Experts of a small language model.
Size: 13 layers, width 448, vocabulary 32768.
Experts: 40 experts in each of 12 layers, 144 GeGLU neurons an expert, 3 picks a token, a sigmoid router.
Training: a variant of Muon for the experts, 483M tokens, 3305 steps.
Below are experts of layer 5 (counted from 0) of a mixture-of-experts language model. Rows are named router (the router's row for the expert) and show model dimensions 56-111. Each number is 200 + 30 x the weight over its row's rms, rounded and kept within 0 to 999.
Before each expert's rows: a language model's description of what the expert responds to. This comes from a sample of Wikipedia text that the model never trained on.

# expert 38
What it handles: Sports words in match reports and results tables, such as Cup, League, Championship, team, club, round, butterfly.
router,174,212,214,262,116,179,217,183,273,186,182,243,153,156,200,234,241,189,171,193,161,200,171,198,238,203,214,191,255,221,180,184,154,209,228,231,165,180,243,190,226,162,247,161,209,207,188,214,177,149,169,193,249,249,192,201

# expert 28
What it handles: Prepositions and preposition-article pairs such as in the, on, from, at the following verbs in biographical and career narration, e.g. won at the.
router,184,192,213,229,164,229,202,224,178,211,154,244,254,166,196,214,238,175,190,226,175,227,200,160,232,231,168,222,243,211,196,220,167,210,198,193,145,187,197,182,209,201,246,220,238,228,173,218,152,231,199,179,239,235,247,229

# expert 3
What it handles: Colons, hyphens, dashes and pipe characters that separate fields in tables, list items and times, such as Step Up: High Water, 12:00, list-leading "-".
router,198,180,213,207,186,196,208,185,213,243,165,182,206,179,182,198,200,220,230,213,181,264,224,238,231,195,202,196,202,247,202,224,184,235,217,227,209,249,184,182,175,134,195,157,226,190,176,214,159,227,185,110,245,224,248,232

# expert 30
What it handles: Table cell pipes, closing parentheses, dashes, semicolons and equals signs in tables and lists, such as "|  |", ") |", "–".
router,233,210,206,259,173,204,217,209,204,211,158,184,194,118,157,207,193,223,193,226,174,253,184,195,197,242,253,170,221,243,147,226,203,247,200,182,184,174,192,184,238,165,198,175,247,181,188,186,148,180,162,198,211,241,215,209

# expert 37
What it handles: Past participles and predicate verbs after was, is or were, often followed by by, such as released, known, named, included.
router,168,182,188,240,193,160,231,199,201,217,228,251,172,193,183,216,255,174,191,175,198,177,177,208,193,244,226,138,217,239,181,180,143,261,198,168,179,217,225,182,241,180,165,194,237,237,210,224,174,139,140,202,187,245,205,204

# expert 1
What it handles: Prepositions, articles and preposition-article pairs inside noun phrases in running prose, such as of the, for, by the, as a.
router,210,214,202,245,184,172,193,182,186,213,175,210,212,196,186,217,208,167,159,199,183,205,181,171,257,220,191,158,233,217,179,184,173,182,212,215,197,255,216,178,181,176,227,214,267,244,180,182,141,243,175,177,241,249,248,222

# expert 19
What it handles: Middle syllables inside foreign or uncommon proper names of people and places, such as Sal(ern)o, Ror(et), Al(isk)erov, Raw(alp)indi.
router,156,217,205,241,190,191,175,202,228,212,174,175,165,167,168,262,226,163,180,211,218,187,135,147,238,207,210,189,260,226,166,173,185,256,193,167,216,235,177,221,270,168,215,191,274,193,198,189,157,177,162,192,186,215,209,220

# expert 26
What it handles: Capitalized words opening multiword proper names, often after "the", such as North, Royal, University of, Mount, Saint, Great.
router,183,158,216,218,182,203,180,222,201,200,200,193,180,137,193,180,226,174,180,213,175,196,164,153,178,193,209,182,248,190,121,268,203,213,201,209,167,185,219,184,222,215,238,200,227,190,144,222,172,160,140,186,233,271,247,197

# expert 31
What it handles: Vowel-led word pieces following an initial consonant or cluster inside words and names, such as sp(ike), c(old), Sc(reen), Roche(fort).
router,203,159,208,240,217,121,179,180,214,206,171,212,176,198,165,267,238,193,187,233,144,198,220,219,255,203,199,146,261,255,183,219,182,198,211,184,172,214,213,215,200,152,205,197,209,166,201,227,189,146,210,192,234,184,176,164

# expert 33
What it handles: Base forms or stems of action verbs after to, and, that or would, often split before -ed or -ing, such as claim, support, focus.
router,186,180,213,229,193,253,202,237,205,173,200,217,222,193,187,247,208,233,205,215,145,248,203,199,190,288,215,155,223,241,131,201,155,231,211,227,196,244,213,217,196,176,227,221,221,204,162,208,162,205,223,193,215,247,183,154

# expert 17
What it handles: Common nouns for fields, systems and activities after the or a modifier, such as government, water, music, production, community.
router,161,159,200,191,196,185,178,170,230,196,194,220,196,179,189,221,222,179,185,255,131,245,165,171,249,220,199,216,185,229,160,232,165,221,177,125,171,205,218,205,196,148,214,276,194,248,148,200,155,152,198,178,237,268,211,188

# expert 23
What it handles: Common nouns, adjectives and word starts right after "a", "the" or "A", often in music or film credits, such as short, bin, Minute, box.
router,229,184,177,233,185,116,186,225,178,236,136,258,186,160,188,190,220,212,181,178,187,230,156,214,209,214,212,198,198,216,164,241,178,255,237,193,214,140,190,189,202,181,187,164,224,213,170,176,146,172,161,171,227,260,233,150

# expert 39
What it handles: Country, region, county and institution names after "of" or "in", such as Hungary, Belarus, Costa Rica, Law School, Washington Co.
router,192,186,246,265,145,194,210,199,220,201,188,220,176,120,145,223,227,194,227,205,166,225,172,167,213,204,214,200,239,239,146,171,186,229,177,198,170,189,226,160,253,181,206,204,223,183,183,197,163,153,196,217,214,248,222,212

# expert 20
What it handles: Wiki table pipes, separator rows and == section heading markers, plus column headers like Name, Player, Party in sports and election tables.
router,168,181,192,257,164,148,229,218,223,192,142,302,160,187,203,246,211,230,161,250,224,196,179,180,184,215,216,183,214,188,199,201,172,179,199,148,146,219,203,165,197,184,198,177,222,166,204,207,154,196,216,154,236,230,243,186

# expert 22
What it handles: Infobox field labels after a line break, such as "- Notable", "- Language:", and nationality or scope adjectives such as English, French, local.
router,176,151,195,247,193,206,218,228,284,218,173,262,156,187,170,212,220,187,206,250,198,205,136,176,189,215,197,187,270,206,163,213,161,208,215,195,200,199,220,237,273,192,184,233,207,201,174,204,179,142,194,201,238,248,212,246